From a checkpoint of a small mixture-of-experts model trained on Wikipedia.
Size: width 192, vocabulary 16384, 30.2M parameters.
Experts: 128 experts in each of 5 layers, 6 picks a token, a softmax router, a shared expert of 128 neurons.
Below are experts of layer 3 (counted from 0) of a mixture-of-experts language model. Rows are named router (the router's row for the expert), down (a neuron's output weights, with its number) and show model dimensions 128-191. Each number is 128 + 24 x the weight over its row's rms, rounded and kept within 0 to 255. Numbers have three digits each.
Before each expert's rows: a language model's description of what the expert responds to. This comes from a sample of Wikipedia text that the model never trained on.

# expert 35
Description: The word of, sometimes for or de, inside fixed names and titles, such as Order of Australia, University of, Coat of arms.
router:135120153167136128126116137153136132098113148140161149109116088123093140133128154093179124112137171118168153132102163155132117119173096135080163144158098123102111111151160101115140151098117121
down0:146139190093125116092116145132107104128169133117106156108139096151130120158148160109106134140126098129117102119106142125127154153143155129146146084161158129103148109139165150147123101136130126
down1:147129103107133126119143167115110089139167134058102121123115128177138149113097147104140110111101163115154145110106123179133134058116130112109145116159136118117079137156140138097112093120131149
down2:118121081137112095115141137114130089161111122136150158098137175128096151128106119148108095118111121142139142154118117113112157147100114098159123115137126146086119148158104126111135135147187099
down3:149109130092118136133141154150137183161119138131087111093124122154103150080159136106089143122182088143126143146118127134140107145112099137086144123097103137106068126121139171142110124148114124
down4:082096153137111164131133133134161164113108112131140147116158131083146143166115099145107147152074106100130121104135124116107174110152128165118105156110127098092152141120093149130120137113154113
down5:116118103128133114106133126112137165100142116121126091134146146134099058184065085142168123124075122113091133132136141137122178133128166186103098136123068134112141136143123110114178158087161130
down6:140140128079127128140147108125156106159123128119141148141141127157110199128116165168145091126080142111094157116138102136156119111105121082110142133128133127119065143121119148128133162128114123
down7:104171162108115123095136145114115088149125110140146126108136138103113104148199095175132071121087149130111129112157123154134136132110082131123118134152113097145091146130155181121147162147137172
down8:124139120158142106166106120145158153116104128102148149158094119075124147159146126152103136138069162122161138138092121128144133125192119135122128111112109126155167143148121137117101119092122119
down9:132123096154128154156108162130133156129106109126133133089132117139102133089157129150135105118123126125163102163147135107136115127115093071155149111132151148081103121167123175116119127139122117
down10:153160127112133109113129136115091141170151112155087133114131183125108142157140136133135127150095119145108137162108104145098142146146137127134123138145141130110159117127161094170092128139133119
down11:144171159102109140104117150123137143130113118142128192137109143114139149128163100162166159113150099109128095176150128151151120179107124112133130118119136111118126132079092114121114142117180100
down12:152122143136095178120136126121106151122142115111080145111177109122200112130156117159105126136184108137097141114132174125113144158109113152148123122093165121131149119124121118177131111132154125
down13:131103119157146075118138122091144047121121119144105117103098159173164147082134147132119101164154171134147155133103159127124124108117150100112079134132129081101097120119138106123127129136063141
down14:093142104118153137136128109131176193085138147146093116136177151150138118132152133122165147133158126132071083114122126134155118135114150130141135126140171118135120120170122138127150112138122127
down15:140142120067128132124111164135084087157118124116114112128117112138123158124110114119148144139119129124108130107115135146141147103144151106152174135166158105101124107142173132136122126100155113
down16:149125144079114096139172144169095137115137114173090149120132120139113198135104155104065138145131134126127133177092111128121157090141160143118139130125173126091089139188126139143123146088108111
down17:130097086138117132149103154137173076137117095122110160114119139147132189069167146091156110120155135138133105131126129148106132145090115094143127148106144127097093087147110126172105128134117135
down18:132126129135134100110161159139173150103118134102134136120117096109115106113161120116056120141108086132133142190104116123079167112111155154097133132113111139142164157103124104147139109117094143
down19:137107140148147142127109146130164154113165133120133120125133121137130136095139106096108157145093087128099116123130146151062137144096163152112094118111103120167176126080142158109138132150143168
down20:132132172113157118118112141092136110144125139183115120120147111143122192114157114169111176100108131139112120126097167123153106137100106153119114129097125167148127122124109150115125175125100102
down21:125096109108144080122100120116113125145114124128152102130119179133107175107157142139119145111164135148129154152155155120146121143121076109155124126159105112140129113106134100106122142160143095
down22:171112134134149144104105149144157099122117137136144092119140148118145132128164132106102159143103152147098162081080095140137115112154120141156103132115126086132119144168109102158119123142059136
down23:139108089129119117160133121147097110151133074117113127146127137104149101193152121169161168121099147121103158148141145089116178104152148159128082135112139148151186121118122156114102111155159126
down24:109103094135163127139126130175169174127099133133114161166087135086101123115100132088094123145116138138125118117101098116113121118126120179123096146143095148136131143113119120151109119126097146
down25:125129115132127121134122191114085078136142144106145099122133125171150168128100122128130139131079147109101130163129146145119107127163126159093145126163147112117163125149135128129115105130122118
down26:165155119163145139100108171154113100103113140117101162141106158070179101140125134132143097159140134124095145103142151142094124121123113119152114135145144087106164134155127131131120109156131106
down27:145136103072091157146110179132114078143161136104128166103151113175140151099134125115147088172075148124138110104120108203138151107129139168107161123144133108091122127161131146137134144097142103
down28:145143130140100135071103108087108124128148130137091140122156142132145144106201104101125142126179125125106152100119155143124163129116134122153118114126123094073118122107116112130163134130134123
down29:112170122120129152112135141097142106126131138135124134113158112133114109102121152149115149140138070106109119164152149130102100123109157108150113068103170084072103090127151097113112077130126127
down30:156124092149113110158111135124131151115159115105129117139157122131143127142141132074118156171164092141100134077088124114113158115122179128130107134119141121142129112118121111142122128111122154
down31:154143148140141133141110153150126202113120127124126080156147121137151120143110193126135141135073139131112140120121098106116103121134107134138169076107152137100116111133084154145113137117107055
down32:125112135155158115142179100142171156118124103132109118117088160149107116097101145187133140116111077142165141176163133113104149158116119092140110137131112138146134154132120095089151135138125110
down33:118144140131184096121155123150156118108098122148137107121111144099110104111133123178141142117084131132121120142115125113126099107106107145162138115111108150160149133135135126049114117168146088
down34:108112126136106139160086133100125127165154181113144121130128148151124086094150149142159079145127152131140117106128124093117115132105156114143175143159128131144163112124099151150101119129114090
down35:117121086089128143146109189131159122120103100104124140123103109156119158108171148133102126134104133118133130182133098153186129133108165141113143130080160089134113120135121143178094094143145164
down36:129115093129119111140155137127143097157152151130115141139110143155096135080139131131115071160108168131129118117120137160166150149126108129111117129142157140116066117107080107107141140137098114
down37:125095118133147124147123185148157117144100129151133126141117098092110142104122125128092119166076119104147128097124130096135141094127121151099128126126134136117112146134106144153108169117143149
down38:117110139096145105081119101087129147129149148101129164159149141186146078125152148192169119117133143119090094109165149086107118083104134105172143122152148144137134115157169124095094104082153084
down39:101143113141149110133082120075100098164163106117069082137114151136142146115141168107141125121133147123119120119138165105111132121106127105152164148172141104111131116121166108080181076141102093
down40:138132106171112130152145152142170143135110144125183142113154128138074138075082142163136073138087134119141143099114092127135155137119130157111118130154140144108117133135089116140117152148152119
down41:096112135121125095133114147121124138149080132116133133133117114081100153124097113176158093110093123128161121165134060118123152099100135120132133126118090119146113162140161096107112138125174162
down42:136150138089119127138148103164128144114127127105095137150090097115098115124159135168077132104120121139132160129092093112105145137123103133133160131143082132167159154160106121158111138123111130
down43:128138115110135140104155130135174110110099098120128161125089127161145164155124114126144125092073142120145139135139106159137100093111127108109195105116138116107101129183174108115107165056151103
down44:153173141116158108123138138128114176183145140160109146119140171143093115162136142130146129154106122136116119107072116118100164126109169106133130113155121117124162088131150105125095147122135084
down45:112106096174135125108142116193162150153124125152121148127128167099118156129117119135132159131150132144147143138109130088102158134130092127109093146137099129111091148099116141170118148138128157
down46:161178137139105141124109105134119120103160127097130117149102125136107095173109149189166094143090167125120104134164125144153127133102143129141174125151149111115154108144157147116148132107162114
down47:123149149060120129131129159123091093120095126106121138130127078180140122143093102144145109137099123110113138161156140115137122121163177152114136080146148072082129101161120144125128111129131132
down48:099134128108119115123111152147085100156165153122112116184104147105144150125119135133107096116106213120112084117167141126134115144151146103130194119138152083117137121154124137157106098107174124
down49:130135129107128123151099146121160177145132150113130135068159119164131118102148098127140123144084112133081128105098159131156172141123156146114132107110145146137101110122105154140135204149107105
down50:110135114107102170156092118123169107158132146149149122143104169114104110144103109157165141131075174140152082091141112123145125153142145118141071137145103109154150114143125127136120113092136162
down51:128138147139141065149109128126131100130135106121147152175129169123134121135159107109115167128140154114083168150073132122131162107104134119143093108130110131114141110132134096131130130131164112
down52:112149151095104143092099145102119124145126141111120158133094136150127122089154121159119124116129167133111104144130174115128139133121146131131199123132134119116131132145128139095100120118136117
down53:113121151151110107123090130099152114128155139146127139102117100137115138099139119149120093121082139092145121108088150162118080120101123117138120115110114115106122105138184094133160126117137140
down54:127135136151115150128097138083140131112134122143110109094199122165104160141145155144147136107082127131114106133051129158175171142105088146108103133108101120130111174097141154176165139135109141
down55:145132120102112136133097136094142150116124151117101123055130092146127115089124113099134104158068119137118123088113118168145148114104169143115137143136110154125109129138157163167166144120106147
down56:136126103123099107114144129127081122121129179101150109130134141127091177059145129054145122125133123134134141130131123122149110146150132141141084107150109129113099121094137131116142130101157119
down57:114175114081133115128146146087110076150136100143166141103159106166116159126161125114149152111103137131150099140135105145115098132122128094113124104087166083099123096200108092147130124146108129
down58:133101132109104145110150133114130184138158151147097091102129108128117127131170119162127131119082090127104167079114127148138121153106119123113089106145119160097089139102127148117160166150103143
down59:115134109136128160150132141137119142119133151159122069131145169121102142134126140105106150103142135137105124099099119117127133109114089102131100149131056146119086130120156161085139121131102103
down60:140123091149177081134151116140136155154157135139108100142144136142096088130127100075152136125110166119101136106128115110126141153167175154127097118109078124149113100084144137139148096114144087
down61:121141146123154129118102171101120098163100136121153143136103110118119132098078144173137099108103094131158102146132067126076164091107150136128102136141092144098171129169149131081113119126151127
down62:151107140097116083114122103111128155148150082108139160120114150166162139107156126110135135150179140130100116164123178107116142140111134069152139105134163129127136098127172096122143111117135102
down63:100138162103129126113081139114108087183179143150174117137120118124125065184158155129151138118120161129120097090118133132107107124152150127141100121157113121134169152139149134174098128117160170
down64:153119126128137148134104108157157174117134135134111123102144130100109075084179160128149168102127125131157137098086141122145120165147105151127087114136112131083116114119147161126098106133145103
down65:120104168112110086153155162097171146087142141118115118110150154165144102114129140115169103131076113114102086186159116103133107151093170148101102113087098145118099123105134129096197181079158106
down66:149102151153183101088101115132145104123139088147136130139081113100127086129153163158136163129133150132109132112130135103120147122114130120179147116135125145155169143153114115131108064137131149
down67:147137133138087120094142173171113157095103088107118137149188120102134127143107094138079122141123124117121139133163131101101157108126116178094146083108125103126134158131159146167131128107123130
down68:175143104123145141168162142121108096077082127123057138128154130104103193128119181124126194166141103116124122124131075147126139121155147096091124112124151095103133115189115144144097170140171145
down69:149115121155141153133088100107134083099155095121137090115124159092121109174083145116119150152114129109096139095110177122136125112114145125146084129128120147122141132143095152129171107139140147
down70:123130128122120101127130101151123162115143129137108127163154131081130094181152103130144114114090131116106141137136088099128180127152152132133182145160115147137143165112127119144139158135160124
down71:106101155099104093110161141117146099136126112100138171145089138192120171171125134118162068093088151115143150203085120156146102129087084099134132116136152134111177137123087116131087146146114107
down72:138137086156108133122119114146147168087105166108149106117132105098083083121183143161125112110138156118172131133123127118122138109167130146152143138097117162140167165115125161134140103147112111
down73:129112116128154067100152112184104131124140107139113124126139117094115122162166112108126127123162131132130157181155129085149145138116140072163134152124129116136110139108121119135087104144127146
down74:116164087096061122121155119107097108118163166139122128144125160136097128096120120124122113125137130128124094118128149147120136122144182116104099123109123095063096121144126102149149118151172149
down75:132139126120110126110117100120123129106165162122131117159127142161121131124140143172122087104135101137099121173113132154087144146121169090171127146088186134146156115118149170130157071093145107
down76:124109109151117123117147125192101115134129110095103096144159130100128173137120127070129108146162129151124162117096148081140164126127122145095172104141097114146095119132112142134130124134096127
down77:116112114147137111138126150147138130163131150095136133127141172089110148103114133178121127113112151127126150148125135031099141104108107101140169132135072111126134131154127125078134129145146086
down78:088135206108127124145072147137113142119160112154148116084157129108149144189120182151133145138118141116101134147113125123138175129101138109159125112142149124169136113096142123099093138127133109
down79:139111151162144099093135104137187153105161106105134112133086142136115059135152149164128149135163090150139144159168142083136130161108136080157108106117111123152146114119126113111107121136107110
down80:136130171120109141088136123119140087129155131167123099071116112160144079137138158170179123150078118128121148133117144125159143122130129113115131143149119130121075087146108115110134100133143121
down81:146094147163145106136113148151126080140157102108160064150148125134146110121133104053143141138098143132103136087111109070134140123126172149132137100151130129148153131116141107110149129135105137
down82:139117102116080114122136118132128095129152117128109133147135166127153124136114120110132123147139140129064119119129165108101152150148184123124119130102130103102096103142138097142108108159176101
down83:167182137122125128088104125121081080140162108114103110090113104127128123113119141093146173154102133133111123115130141137107108122144122108159106090139114109118181101158157134101156116133133129
down84:121104097144141148143133136150136126157091123137124146128149099074123155140126122154115119122136150125141142089128130060109121121141066155106115136104143140146139114132129125154118166136139159
down85:160120113134123076097156153094119127143129096156163121109126140159083144079132144179120084104126112136144133152135151158137156141130131108131128146138083136162094139116130133074166133155134111
down86:122127128141100129102145116092159144135147110116143165112116129168096126121134100133149142147139135114132064139123126142129142175080200104140109124105113126105098115124133162115128134061160117
down87:152128134141093145102177130135151142146174138104153138134082160128090115109182123158151106103127151126137154127166131131133105090141188136140153108126139116158144124114116121094089105147106106
down88:124103142135111165135115114077148128119142172132147146133113119172119145095171167142140111100184117112120128127139098121112143113103127139127135153136128144127107106134129174108116131105120078
down89:130119139108139085115154152149135111124166114111139154116107165120130145086124141149144101150091120128129145117122107134163128145110155157102143132130190126130174121120098113153115136144166129
down90:140150126122140113150087168118153146112131091088155140128119128135099122132113109114111122131110148127141125168116118103105181140114175145104185130134107123165164118145088150123143130123117101
down91:170136110116143120152116121107104102158142079141116121112153096158147115121122131151101150123077163118109145117122118110126142148143145102120192130152135150136118133134153111087132099122098107
down92:125071080170139086127132168136114094141103147104159131129129173099136164083137122122133116127133137142106140085082090097115153096128110121138120160126065129117113161152114122086126128157141118
down93:125137119109132148163186155143111155118126120108098165094131104164062162086111135132082126131129082124121142182081096189077147121118150154127124161112086110124120146149133148121142134139127102
down94:143102151090117136140066159123113076100113109092114138091130113108143104122177140118123083110085133137158105090089145155127136098162150148137092112148145186125178141120112176170141109154116132
down95:162120130162102161153100150107195153110095118105154161155136165144106143131118132130161124157155117108121096145135095111157103152090167097164110132125108117152126130137121181125154117110148115

# expert 53
Description: Of after one or three in partitives like one of the oldest, plus dashes, pipes and spaces between numbers in score tables.
router:109149144130105158116126091109133130126110162112116148095096120093135110148106083111077116138144126151099132135147130110168137130097095135126135092112117134091124106129127122139145145165155160
down0:131136164128156153101146133118138150147103127137153099111161116137166125117106127137116163071118096101092113137107147099103113097108114114160147100105136134123189184121135115127140092155163149
down1:121147146078100124105128105132117107104113109115111127129111146136126162105121145084128124117139091122115091146153134191109160123168151115111086109100137158125110132104142104151108155128151135
down2:169157151122128110104137122114120157155124122152120111138116144158131101111132151112189135121135132114151116125145114162132124104108141080182092183117116139169136136130120104101128135115097121
down3:122105119127145175143104135100147133133113146083138130128127121154143150138135123131122129159102136144119126105107144093141132113098099162091122158158153091146076110153128136123144135118110099
down4:142120128103134123124117134085209130128140142135159129096102150123117131133143142121134113146166165138125186145153102138088088127141109088128135099144105123118154155146121120151092112140140104
down5:146131138148135157119091172159096094106148118157102123146113146172063177160131136163114141122082160127064104130099134168129172150120130130142118123126118115123136083133131170140132138092122119
down6:096116103128103140115113145139112139143093128141117134112089135132108172154132113128123142125138131119164121155102109121129145163136141067150130108140106129116138112158133163128104134087153128
down7:095131087110095143087126119144114118107105100114174143130128122117117114146111051111147112166140146144124115155135162109129131136146119138149172145129178143093114132179102079116160107122130137
down8:102134147125142111132119135148133145100151144104145134156109151120125153105162141107153113119142163128169089148150117129087123137136152136114153130112124098147152151134121162147097122106133149
down9:171128109157121098115118143127143116126130123141169123129125101138110100155182107068102145141110120131128115112122108136116116171139169116112098115133087137180171136100170136101152116134139116
down10:145105139119138114172136134114178150114143116172167134133077123137109066088129155146157117119131160125138113152116126115120090117119137086105128113122198126141136120158154107119116113117164104
down11:129107115149136155130140105143100142119117097153159143105120122121145142103117081115146146145149080135136079127129126136074141133116127143162161094100181163110144150141130111115154106147132185
down12:123138110122150097148123146122156121117133138132115127101169096117120145141152143112127167073179128171121141094083130099150102116147131132168089107124143111088133157091161109126127108149127122
down13:111137112141119123111168109126115127125133094153150156114100121116178148112134131144155126117082044129145106151147131155111124147130137121177110145131136099129154141152113153136109124151093175
down14:122142113161121119161108116118139161143126178119097101156157139155069068085097131132111144142144118132140122095134132132120099112142142138130129136146108151161118106102118137112146096142121093
down15:172125092116183125079099134134118157120099113143132072147125169157152163107113147127121143098117129114088136159133075166153182147117116113144131151127122132197140129119128132135125177135103122
down16:182093129143128128155093157100136131125154122147132087135146143119111098102153138111148114100140098115127168091124154121112080189138136152084133118100118112199130130127123147155128119116166119
down17:119110140134101113176120090125091146148130140159140124135104110121131109085152164118155126105135099133110154110142136111126179160164120136112144139150156123136125141143116076112151114150110120
down18:112147150100129178134114147144144120134141123112132148143112125138105115105095133173128124117107143142170094133119081159139119151122122161075155111134188122130122121162171145075124086124100152
down19:104131106089138068134137129109152117117152166072135144142121147146155115138122143072087138178115162130098129107104129096094173113143138147136129108060128141109076127154165107140139127141124125
down20:132160146150138107112152138141107142104149129161112151128141130122132149125147120073122189098178094111082140140162136132108140152087101137141115139117098102121108151109162141145098119116129126
down21:140143136144153103121123121114155133109122146074142118148113140144141113122152166134058091171118136144129122136112096149091137102149152096111148117084132131106106103118171147103136111132126098
down22:132141103126131126128137166134140148137164138165107115130164104123160138139168133089137107100185090137139119117125090151146107094146133140137109141136081133124116161112151105133122136102150101
down23:144156125133128072111142142128113130136114154131127125123130130132138175142148157104079166095134070118119098136134094142099161107133127121138137148077125116141110142131146162138097122105110148
down24:117149099117098102118168103129098110147092102111127085159144141140099153078114146094132156113135124116115118139144147183119139121155110100128086129116098111103106135119114125135121155154133128
down25:148127154125147133048085156139136105116075116121178124143109133164075129132135159120127127127154135152120119136117135124155142162123091095107120158125159134169093079135125145112144140139117133
down26:128153127081153070113174104111134103112154135133109096084127141135141112171131133135136113122108142098160139124111132138118083117116122126147140110111090177108131163130123119113115098076095133
down27:081123087134119126126171115126078110125129129117135148182133128087165168129132124149150128124165086123137136138179134121112092142111148128155099135086117093134122166139116122135107100139136147
down28:091104128152123101116135097077106139116110154138143153140152120138082141113132093080123150110148070121131135159143180127152171154137136124137116120123123129202095133155123137095129126133093184
down29:127126157098127190134085139154079136151141128179149133144133136129103159134131138147121145144124101138148068146099085156144135148133119100142133137113144126121160103159117190126140124142132147
down30:164132152153134109145101143103172146130131151131150105121137152117100116083183165096109145148098125116127147127101127097139074159111120143089102138090111127175108120133090106159116110132141124
down31:147143097110116136141134137137136134131130140131132155115083117122121129136142127076104130139178166151126133152132122171104159159157129139115107099170123140096089067139110107111129105161143095
down32:168125125160124115095108135105135147123115139130106135131150130144081121153121127121110135156163146159141130134099138105147089136108114094158097161176131105152117109122129139122192140092153116
down33:118132156159156112116134134088132145083157135148139133152079112145113115102139149149147134126126143137133096145138146133072121070125156085165102096131203131124131131117152086130109110119099109
down34:093145092108129107135131123140096115123140114134103106137134136142087098130123114163117147144126143110130163102133156116099125119131124129147138107113133144082112139129113084107110048134120116
down35:123118139137127191115129133137185127147113123136223128130116100130131114117118113147113125124098148142126122131088114097111164124145129141124141102099160170089097135155120136152110127128149170
down36:146142169125137111142121130132133139135122123154108125136128149194070123135115104154114167106118121130078145110103129145137113123157122132158069105131078114118140104109119161161149112147111122
down37:112103105116123122125122139144122163137109132131130144142143141146115155137078117137107120138107165145155109126113088102184201123140137124126173148124119135170119129107149098096126140166119121
down38:134133098135140127153158114111095146138118135124123165133129092102152151092121069093148163136142084119130117113103183139110101144120070160133132169095152116169119139145124104107146093155121192
down39:109117126179113160101150101123120133122110149169145082139142110097092110109114082099127162133186088154141090119186157102112115123112112126137114114132145135159103158120126158109149162113118135
down40:091131086137122159152130111132138120167157128127170140085162130128101123141120067129138190157091083158110148093074148131121134151165145157155118098101132104130151109139157142129093070140121180
down41:134116103157147105166118155138119090105119134136159159128159116162127116161154115177119107125074120117114139121127181138127088167135101172116148144115106125154129097084103147115140106103107172
down42:142135104113113161115102153150160116129147108115135128123118115147147103159158085153120136121147114133110132121130117168106165157139127190082168061093148151105145133133142125105106119105122145
down43:132150145162132100079109088146108148120112146140096136173120148117132125141100149146133132073101142126135096150127147111168151130106145115165076141140140097153139116140091114164100099142146114
down44:132121087125131122108091127111134102108138132124116156119114165115114129168131073139129136210195135138113172144122151097111130120138117123138112113146113115117148130129125147143110102136129124
down45:110130136156111144127123129122119135108150167109144148148101101123146127161110135137122148178113150140153113152086138081116078110138134125146090116116154099119158136194102140148098133103138113
down46:135149128137140115121130100120102112153106122160113112174160116141096144105091139105146160099158114134110147187174157145118119169146101108126055128126059108093120122085112120117122106149117148
down47:142128098152114142110147127144120121103095104164176148141113108113148139182087144125156108137132135137138103145113141123106104103126112136115103103123133080147162127179128123118113106114140125
down48:147138126092098133098135099154162132146098126100142124134118128106124144092149116117132161112168157128107166133122167166129140113145121152159130132129124100134107100108088102154105141164101178
down49:139107101175145115148124135166158149133126115127157132137155099112183114141085133119119177105097077104097150101119101099160143133121123173100153099098112127183120141108118116062112114127122198
down50:137102155134135113137095086145120175134168142114154136102104157161148138121159157122128099146167135109079159071116120144066152123110137119107169131144113109098146135100150109129142135131101134
down51:094131151155135124136164097132130127117128148135131106120120135156175113122137117132113152123122104125084095124131139119118123155119135131144071102124145122093133115158116126159115100099160131
down52:154106129176120151115128149123160155139086119118160141106144119153116140145109140117099129116154162118169171133103154106130129095141098101133124131136067131151135136089134134107133099139107097
down53:114128141119105139165142150119143129101095161151150104113113138088118126162117141119151167120125131139169106121084122083130121083131113133131080153084152126136116156202123148182128126137093101
down54:130118109117146078160139115092109131141151130151142082121152110134116106121133149087131172113137106129098188110112121122124103145162115112114087094134093112098130108130149149152150128157112119
down55:106118160124132091177140148105116125146170113128142158146106127163139142124146125122169099112114133100073110132095102154112152113113161142131165125101138135132172135129149110144151135119184119
down56:148121159147148093173092150139124117111124142098104150124118112153120107175137103167123099161103122112109129103137122089139116190141106156144109109156075104165135106102104154134133101076124166
down57:121140098128140136154152095124141139112108119151092098168094123110178150130115168174119122125108157125104101113146120110084152140146140113160130119184145115119121137118124124143108136142128113
down58:130102112105149099146127125146123149133119127137095158157147133136153137140109137119092137146144141115120127101134105108148194128140133143119181139072104163122089132124147126149151163133106124
down59:171122152160168143154089134133102146114125153116126135151139115169073119158132131150148116123124153137134141137153150119110106174129114099161087117165067102187145127100092160138125125081112119
down60:144126130158177102133170125163101092112117112140101143148130104151118141104125166157156127075097100125141112121131112125117125118094140129134064138124115116150148103097120142139118172151131144
down61:103113135155168120117140158119118148134154119101128145144111150124117096110127131133159126132103153127065111107095157103107127129090106124142114145157172109124138111148144144180151106105134081
down62:131116110159179119155095139146116124140126116141113135121154111128108130140092106139123108145080137126118108117096106104154145170113111156116141143146106149164088101075138140143169128087133156
down63:103126097123130132164179127141168187099129104157148133138100106107170123106114159115116133149137123127114147130154182112130084140122142146100131093109149112123106134126140121074138109174146127
down64:151128153159149125141098098138148172107137129111116123159128179095134101095131173066090132111160127120107175126153169094126099176146140119096127109128124068171113122136125116085077095160163112
down65:094133105095125093109125128080182136093094126150143140112091176097114137144087124130138111110162153131199169155146119105138113099116096053127113133126104134106171154097128156150112128136155124
down66:142137138148127147167110120087145166134115149134089123140143136093160165126114139099123134068176115144141122165140137122127125137109108117154108105130071138126132119057119145126099103164138108
down67:156116139149172122158068122143134102136148133138134158120162099154122123162124124159105124150105106125094120099089117126160125163115112151116168103128132114168130078107115169106158101119100150
down68:142101131150095132105124113175136122111103127136126125140108121122113110165112142077109108127185112124170149145157132086116139117121126102118141110130090087168146189135124136085109145098135121
down69:113121104137147118184111128139119148132122157112104090184143167160083104121117130105095116146101133092133149127130129160093130143130148154137113118118104110128126151108116102061116083134147106
down70:124106115118118127125109137147111133108163085129117136136111140101145139122089143092118107119148104121115073102133136108120163134146165112153152107120116150130143129122145147121168088103165147
down71:108131126124149158082153146128133087124100128164153137136153081141118107177072108139124097163111155127145087102115130131128067139111159132132103139164138126123155159130130143132148113110147137
down72:126092137141170108196154120134133159131112132123130126118189133132161094126119139112105138133127120124053146137152134101139106146124149144120128083139151112139100111105128107098168109145123145
down73:160148135120101109122105118133094135122129101111079131188130144148130158102135165100136139119166109121124116157161112150080136128174130145111097135105087067095129109131099116099090112134131126
down74:147112118136152144079096148168075098142115098092124134112123101167103143158144133136124115115126142132120118136098167155110154149135140110150112157121084136135166075139155117152169140131158140
down75:129112098127141143169138140121089103142101146115094099107109157152138125112175129152127141168124124161141119168137095143089103135156159118133157128164140123118162117178131176092117110118138083
down76:171118141158139116148127144146137139144065130083105139105140093101145090140140155135119103131127154138134171097102128134132115152152128123146102136164107096154113132111101085151138148149121115
down77:121141127123101137115138127149158071152130122118125167111106102142144140154130109117112126121138160118130090116160132110097086113116104127141134128098128086129121184151139118128140108131133197
down78:132114139115115134187147146151156110114166132124122131121110106104129126126169128126148135103070157140100085117085100132172124131124105160125138114134157143101114096137172158142151159092191076
down79:098119152134127113171144137111119156110158122152132160129103134120141115113150111173168104115133169129121075123121122141089131093111138108147156119134197118128142134146121101143135135096138103
down80:095144123107143179172084144130168122142151124100155126132106119143089128101105142156114091137087123136160111119122051134120126144160148113102167088114132140149119121111130158093137110100132138
down81:145119139138141130197159139119122119127099145117129128098143119124134108152145125151124106105129130135141152102158136120140079152172083167108145137186111116150117140104122141090130108092128135
down82:116140128141114117069171113103096170136132134141133105073165117107125112077134106126122143145169093158131155088138158151147135119095107143143103115101140142124094103151165126142120120152115151
down83:107120111087099150080101134112116155112098174084129138122099165098141172143147123145122128139191105125135129136132147090133157148132116094132136129141140108115128124188146158129083146109150118
down84:139114187144151104172140111130054128135167095126077141149131147140112127115162097149137159119094145125103131133126161124124142130147117126108146093143195133126126122100133139132185149154144077
down85:104130149136133109142148147135107139176072120154143206094156096146130158153079129136123124124138121134099139118084128132138133148102114126115106156094134131154122155102135123121176115105164160
down86:149146172125129076155165139127098141173115105122095147110130141128137160157143129148124155133129121125118103135101138143162145109134101125135090173133122116124124136145083091146152116128108116
down87:106122096127157095094125154101128125141099133115113123104117133115111141123105129147138132156098137131156122154096159130160115135128145104125110135126127141142129095110153150138138130090129154
down88:133148102086136147092104157133141101137151130096102092104134154140121132115121119181136135140092144152124102111080165118139133104108135096096148108108173131157124124152141134164142111080152167
down89:158159160137114117134143121114106187166101166105083095169141136160105143094110165095133126071141098118133108124138124142127132090115126087146091139133085151131113108106111128130110110121117117
down90:172135136126121121091119143106155152110103158119155124133108128119125100081135170127098127155109117117098147160134148104094113151117154141093123149086120107144118109124139130131137094146119103
down91:081133105108139144122136116108094101144150127123148125129138142089131118125159109163136172153149143139142127098119167166093108113168105126152135086125147161118122136115130126140088099124110153
down92:095123073128116146123110165103166106153129109089189143093114158140129140114154096122108143147098123124089142117127090111127167148129115142129140138125135112128067115134154151114130128100135132
down93:139138077121120115109113135123129092125145137137103089171123113137134122135126142166122125113100170132138132099073112142075120098135131133124127148125096111110153161129115141176127142119123151
down94:155107163135146117186119132141159119146100119117104100120145137128147124133142148134120158103129125143104155134150112119092057142164156117125166133121097106135123143130107125138094128130161087
down95:138134161180137106137134150153120165103131135129115112080131174091143124128154113120126136109175142137123145124141122140093108155098122103160112136149098142145119122034139135127131144144131091